{
  "n_layer": 13,
  "d_model": 256,
  "n_experts": 40,
  "experts_per_token": 1,
  "d_expert": 416,
  "d_shared_expert": 0,
  "activation": "swiglu",
  "moe_layers": [0, 1, 2, 3, 4, 5, 6, 7, 8, 9, 10, 11, 12],
  "router_score": "softmax",
  "normalize_top_k": false,
  "routed_scale": 19.1,
  "balance_loss": 0.00324,
  "balance_bias": false,
  "router_z_loss": 0.001,
  "init_std_router": 0.0206,
  "lr_router": 0.00119,
  "vocab_size": 16384,
  "norm": "rmsnorm",
  "norm_eps": 1e-06,
  "tie_embeddings": false,
  "optimizer": "adamw",
  "lr": 0.00275,
  "beta1": 0.95,
  "beta2": 0.95,
  "grad_clip": 0.5,
  "batch_tokens": 262144,
  "seq_len": 256,
  "train_tokens": 851200000,
  "steps": 3248,
  "dataset": "wikipedia_en"
}
Below are experts of layer 6 (counted from 0) of a mixture-of-experts language model. Rows are named router (the router's row for the expert), gate (a neuron's input weights, with its number), up (a neuron's input weights, with its number) and show model dimensions 0-255. Each number is 500 + 25 x the weight over its row's rms, rounded and kept within 0 to 999. Numbers have three digits each.
After each expert's rows: a language model's description of what the expert responds to. This comes from a sample of Wikipedia text that the model never trained on.

# expert 31
router:475531471520530520468529538468464478521477517473471521519466530475474469526524533529485475470469516526523523478516505521471472471498528526517478511534531468470518474474521524489528487481526535521476480525524484527523475527464478521481516528469531521527516477536523524477473518517537478527479517479520467468522510524507481477523471476476534485517470526476470478472533470512474473524506532479475467526525473519532476518525466550467481474522521522528471474478534504500525473481480521504474527525497485473524468480521511532474522474468470475525520522508472535513528482480522471469513475522531529473472467526528521514504528469475527526478484466522476483522467530470471488527480533484474477525518479477475469520527527530476478515485524521518523525526474520471501465466532524
gate1:490486522525495485462515541494466469537523537537525502487496505454469504515498519528514488485489518471500468467521524501503491493499523511473527470485475517477462488483484526527499507467497493506494492474496513507522508476550514515536476508480553510509465496573497507532532505526498472515475522470529516410498500494497419480508491463490521505536468510510515506503545517527442480482496514492464506510502462497513506483509468519503493458503515536519535479508522495540563504476484521509498507513536515468495497496565501517473475490489509493504485499476478508528533502462549458493541458511503540524483524505500546475522509506501477474507465517549490496484497512488488500475487482487515483492518479492493516505511480518499472501480492511564536547530505589489479506463504458
up1:539482466521507544530459516494491477470476503512492482505505471527489526503532487554558529458503493564511498479463511520486475496539514504499496458464509499513486477524473492490514507507481517550512463510530500475520497491511498501577471534516498527503543515512469509501498466471473502462526502545498545473521521481500532500507501460511497572481505487500515504532524466488480510533499492516481572478497497510511494480494448490508452485493523487508513512482485524509510502516498503518476481506451520488450506542522521453530557514494480480520496512547530475493473510543533510547501520492463504485471539500489539479441537490507526503494493490511493533478511494512509570509512489535509496487527490491489493448468452474503507487489462525533482495505491465513476489502513520
Description: Scattered items: given names like Paul, George, Jr, taxonomy Phylum colons, LaTeX braces, and words like affirming, involved.

# expert 12
router:475531472520530520468528538468464478522476516473471521520466530475474469526524533529484475470469516526523524478516505521471472471498528527517478511534530468470518474474521523489527487481526535521476481524524484527523475527465478521482516528469531521527516477535524525477473518517536478527479517480520467468522510525508480477523471476476534485517470526476470478472533470512474473524506532478475467526525473520533476518525466550466480474521521522528471474478534504499525473481480521504474527525497485473524468480521511532474522474467469475525520523508472535513527482480522471469513475522531529473472467526528521514504528469475527525478484466522476483522467529470472488527480533484474476525518479478474469520527527531477477515484525521519523525525474520471501465466532524
gate0:488517466490476461514543511508481473524554516509459483563488495487475453519498514521579457476491503499535481503498495492522485488468513505504516476509514503460486475525493531488521510500495514513491522537516470488497463508499490535513495473493481510498513516474501511503502551501517476478500532491523509494491493466520492528475483504512497481499479515460525498505482472484525488497504532494502454490511462535510507506458540495495438476474531519525452506496532514473526522505483484486503551517453476448483499516500496500465522491528506518511542530504529529565539487483462490427512471559519477452476510511525507484520538495517518477530501499528521511514507481482478495512481517538486450515461500496475494486473460475531560487443541473560495539508531512518500487490488495
up0:537490489533489490480530474502494474478524490530479521534506493530516494489533412493468485511530492472507504511478539508523521565481506561511491485496529519533492523501526421461479499458487492477512566481510442527522464508472532519495504472494535526541472508483472495517494488554496537514518513492478498463490525457523493505520486486490491515457536473494519475474577534505521512472503456503539488542553476497486468471523493505536491483473525476507490520505509521476491510495493495459521492484547512498485525497534453513470514517491505509482494465500479517507488504543472491495518538492517514510484478473503491492533524533505490495521511502529502502515489482484486503546526477536495502535510507473490479516558450552473461469497466520493492469489492501483503484510513501
Description: Taxonomic suffixes (-idae, -optera), spaces before years in lists and history sections, and words like to, with, least, including.

# expert 10
router:474524474515523511487524529474480478521509523474468518516473514500464481531530512533479479477480520532509534483534526516482471462503528527509497520531538482484515489478529533503520496467516529519482481524529466502524487533477458526483517538467515523506520475535544520488458531513551482504471521470521468485533498538553477469521452496471522482518481514483485469465528486523466495520484511501469475536529469524510475535530488534472489476514530542521460488452525499485519468495474507505472529511486481470507502483544494534455515467467480500539523533491463537525533484503515480472520453522504532472479497532529520515501509474481522533492489463510472485521472541487462487525464527474496466521525495481481483502512520510461473520488506529505518537518473526460505499464548518
gate0:521501471551515508458510493513490500472528481526495520514443573458465440450491511510488488479491518512490472518501534536475540483472504517511471539532523502479470477487478515515515466506539505452524505513515522472516509541489473513472500518477505515477484525507535571501485476526478531487483496503528466482468499507519501494498494529468513490517527485483489497481494495506481531541513515476468534503498482552490491521557517490534522487507528503488474478463501542446478482494479497503512517483502501513453493521490487497529557471460495487512519470506523550521512521459533521458456477521510529519472519486458511452490513495466507460508529488545493489509486526488515468482453528555504487466505498501512502478495503545521479535473509506536503494493475515518478519517443531
up0:479525502494476525482483501476528506503518499549525494485475501478457531436537506511501518482553507472472509503562496548477516500502460519485471510558490517513490473513498465505493474477489468510510508518504454510538502519483446502480472501539488506503508479476487508514525458568470502500476508509455462501504519466523516488484487498469518506479559538513493499471485515469482506503516481496495487482515530471490480517565532503540467505493493509469480482472470527524497529551506523530512518457512476507503487480543481505494482539464529532531492447507469505498530488533532513508474506472519542517475524491512486515530481493520515526502518479545449500569473540457460485486484498538463477508458498500503493507528470549480482512483502533501463506482490524505471480514499524
Description: Personal and possessive pronouns, mostly his, her, their, its, often after for, with, of, as in for his work.

# expert 22
router:483502481526514517465509510464472489520505536474476541526464532486483467531508550523508488463475500497528528498503521539472492498491502521549471537526535469488498464494524516509527491470521507512492473523524485508516466550479487501474487525487521510525528459513501522485478529530523462538473514481508478480530530552505491493501446478479543485526504549474484467470522473539455452509491514482482476523531483534533477524511478540476485505528509514522448465492526505475496455489493532511477493513513485481524481483513538503471498481486443472513510522527470535512540478489496477479494471505503522486446489550510515521502545468474532529462472460501471486535459529486485460518465520500496486499513482475493485523521508533489481512495528526509522525512473512479505448459533533
gate0:500482487508497469439487504528478460469498493511492467519536534457475475507500508526517481478550471506524505528509520509503522455500523519526516521489544509479503520519531481461513504499537525534520527505499525548531498559480503504474483464519508478480497553496510508512494523503458474513505500459513500463482464513504472522497505460434450519475508480479475511496507481481476463498508570492522452463486509587468508492477485493477459479541516475492487489521512498492459554499456471448529506495497520484526536463521467528448519495491493482506531487470528512518491479477499534487515487510523500505495474507488482492516539504456532476502460498496508503483523500533512504482496540543505497502481527516462475488522507528494541492479549488512519543511500534479498462494490530
up0:506492513492519447486528517503474546449504473526456486481504508503491494455476542497517493502551487493479465474514540526520524525465504537527515497497493526508491524520555487497444551467534459517498517501490514504515454556481519489503513491524521502512495526534475468547503470510511487496467477505479514466457524459483485489480549483478454506510546511507498492533470491499495490466521488515514480469514530555479501486490480511510473536524514531476486485492495536505482539539473470534511486463498507478491509494502454537469507512472448465503505485474502496505523488540513480517513540469498493514510496479477521468510473487472539502483505499510462473576515508489515525509500501524492502504476491484492491517514478537527539485486535518474475575508497523470520436533472520
Description: Nouns for institutions and communities after the or a, such as church, court, temple, Catholic, school, town, village.

# expert 39
router:475531471520530520468528538468464478522477517473471521519466531475474469526524533529484475470469516526523524478516505521471471471498528526517478511534531468470518474474521524489527487481526535521476480524524484527523475527464479521481516528469531521527516477536524525477473518517536478527479517479520467468522510525507481477523471476476534486517469526476470478472533470512474473524506533478475467526524474520532476518526467549466481474521521522528471474478534504499525473481480521504474527525497485473524468480521511532475522474467470475525520522508473535513528482480522471468513474522531529473472467525528521514504528470476527525479484466522476484522468529469472488527479533484474477525518478477475469520527527531477478515484524521518523525526473520471501465466532524
gate0:486500492499501514472513508507483465562501525470478491531531502492493474510482544557549515471472509512488530478538502513523508456536521511537522539517501489467485483502477526478517481552493527505541514525512451509464496511504458547518505517492522461512478505487485518464508500518462489531536568467530489477487476506514517510479492500465467498505475504451522502486466489491484464502508499472506468472492491569506478519504515492468503452525536505500487484480479476491510487503489514493472519495510535466490493468485488549427554496481495439494525516469524524524474494488535503486553491504499489469509533504528469522511513490478513512463445505488522502499544507493493540464457500572509475472483473487479483502521497541512488534475537479528508502506481511531516505501469516
up0:511503500464478453460491485491500488499473476484479460485464514545488503476509524481480506493506493496476432516468539500494497512512516514524489462530491530485456496539547495463500555429479484496497483500499463438503464548477476489525520507510510523520501498501503492509508431504502495520500516514466512480453504474486500514500480490504482541461557488473498536509525550533495520486515475531474488537453490500477487424518527506554524510474509509485526490485489536499483499510461492538522472497524463524442504473519477528543504519491487514477497526507493489489513532553444503470488524466513474510515506490491475503514489537495521471489513489512495488530479467488517523509502471508488478486483544514505493526527472500476502497505506578526487520486464471484488508517502547
Description: Table column separators and year digits, plus first pieces of words and names such as Im(mediate), Nav(igation), Los Angeles.

# expert 35
router:466514467504503515454501529480474486517492536488476542520471548453470511516527538525508476473463537517522513464522479504501457482497516531506475519532542471482510495475502515486523457460516549505483500516532486529521483513505489520488504514474511531532526466534520521499466528507524475512489515491542494466519503525518489474524468487487522464519470506466449467490523478513482475532498511484475449525510491521542483534524467532484502474517528542502500462462503498524497453468508514523471533504487487477514468495517526527488504490466465491518529546527487536521533483475515480476523477520519536491482468528532521515535527478455508532480450471546478479530477523496477507528475524464464479531503476469476468496507532523476473511488514519513536522529477517458492475472534520
gate0:483538493518500521489531528467504493496511499476462471541488492491502464500500526539484475500537492465474497468529535497475475489529506484470511537489515521444499484479506528493557512451524507541516530494496477514496472540517526517484482511495532508437482474514501528479475525465502462529500524514501466472497451481497506471507459539515499469489500483481513523509501482559471520506487529469530508506521519538490526525486516493484473438490502522505469496495502521490503539474463514496484488492534520456489484517460500492457571494499531450545524487487464555573536545480497512480515526542491490527463540503521490494534486474488522475532503523493513545460471500522522469481488467525513464497492516499481492477540516535506495498477524472465469512522496524495494508526501507
up0:474518524480489497500530509469525537529484503516502540499459484538487504455530487487502545525557477453496526484491539466507545509498502528502502441570495517510505473512503445518516504494526441486551496499507487500473453529490494479496523498513541539469502484543502490524518465524480497491501558514486506532506508464491492495525510496522452509504501486468494503514483489522499501525509486506489495521518521511505520480524525498504482492493485541497494528525479499488471530500487482499533551473498504450490483480508487496479513529520523517483519529472453509529545512520485479493486547548548521508457520467481528492538467464499518506518540482502465508514522479496486491547499481511519510488514549491483455499483494536468489482505503523485452492489499529446422497523445543
Description: Articles the, a, an, The starting noun phrases after of, and, commas or sentence starts, as in one of the smallest.

# expert 37
router:494538506503526513498514518454476475526461498486483501516484517488458500513519519519495476484453515522517536475541499531489496468470507546506496502540516470509509462457537521499493494498523527537482497542505487499521477518465496528496530541476526508508501482519524503470477505521520483529473508481502475467513525524496491477515466489467532467527501538477457504447522462540489490524534525506512477535517493528536466504527471535471488484532488541545474441494525522512525478468475515504485530529509480480501482493541509526470511481487478483495511540523474543521522464489506482470524467517535512458479471515530530536495509499512502528467463472545483459500483529473454505521478521491493461524541472482472474522504525518477462525476519517534516552527495504479502473428526515
gate1:493497505550558479442489547508471472494534512510553491521548498520526520465534497470498493468489513530518522499490542534510530464532517492509515504434497535507470541559514499511501495492500478496499526519491507519495500520509496517531469478479556507477487497543514489481527502527502514526529507460526496491521457474521502531523448473486503527485481493515532509492511529564490488500509472469488477533482476498514501507524471485472494483434496551484513524520483463498555460463475487464500524553508516501493471483501492492485477481472519473517494513516484478541506474506505523501467502466506509542507539516500519496499500510501469464503484473557505520467515532521475498450470493488496493506504474503514515462530522512465506464555473489512472558513520527504524498468499462
up1:498516496463485504507468513484453475493498477517498496473507494520512521502497478497544543456500431542476503505467475484516507476535460475521513523490514516507504514516500505490509467521504537515504494487532475508483466491463531498516472522539489504468509478538474498547478431488491538456492487506476537481517510500533497520481512475524451508489521507499522465530491464437490494495476489526519499458504494551521472464511451496503510514499497477517524508498504537545465518524552496514490471508485487517514509516492437506524501503509505506500534540489491485507468518516532530489469529502487489478472537484507475525479494490480533557484449502498521532514547477506518534513469542480477530505484468441503496534519492502534496467494484486465490509456501499575498476532508568
Description: Prepositions and words after as or also, such as as of, as per, as follows, under, during, with, often in election articles.

# expert 13
router:475531471520530520468528538468464479522477517472471521519466531475474470526524533529484475470469516526523524478516505521471472471498528526517478511534531468470517474474521523489527487481526535521476480524524484527523475527464478520481516528469531521527515477535524525477473518517537478527479517480519467468522510524507480477523471476476534485517470526476470478472533470512474473524506533478475467526525474520532476518525466549466481474522520522528471474478534504499525473481480521504474527525497485473524468480521511532475522474467469476525520522508473535513528482480522471468513475522531529473472467526527520514504527470475527525478484466522476483522467529469472488527479533485474476525517478477474469520527527531476478515484524521518523525526474520471502465466532524
gate1:516502502476466499500499507537469505514455502484510453513533521483481500524519527548499542470489543514533465504514549504500481444544540464513503479489506531518496466506523487493507498477518520441513530483515503521534482531491537516522461465491531504484479495541492523490492488516499524520514511486522488519506483508506514504502474472465520506512493497502531476462473492527464495466509504517462492498463471530549529515507469494507540484489537538469504459500504480503495502472576498456495519523501522500477471465507478537490489511480499505540572540477485475527506537511506572530499520468521515536485521486537483533528503502494518471499490495502512509500541538488499509475505472493523457481492499507493512495481526527516451539478470496497518573481538511500489469429483477
up1:512524499528509476516483504493477501528494461543534501456464459547515535464527500516531458464503441500507473500477491464505470500524435516484490464494543517504489498506471457520532529469487509504509472488544487464501470494514486502533481539475491512498494469519495535533514523484472516457492516490465532486504516478487474528516488478521514516495503483497516450488493512529470516495484501534543489477518481551541511523516461484494494538464490543498504474486520532514491488516499499505470504467504506468469509492533488486506522498489495480511554549525521494475471519499488498484492450503473440520515544486506495438450451442475566552527468496520479528509511488493506505482534492475457494540520487499482515490483487537484555460517502508506495481477488475498491518486511502
Description: Verbs and connectors in biographical or musical prose and table cells, such as was, as, with, became, plus professor and chairman.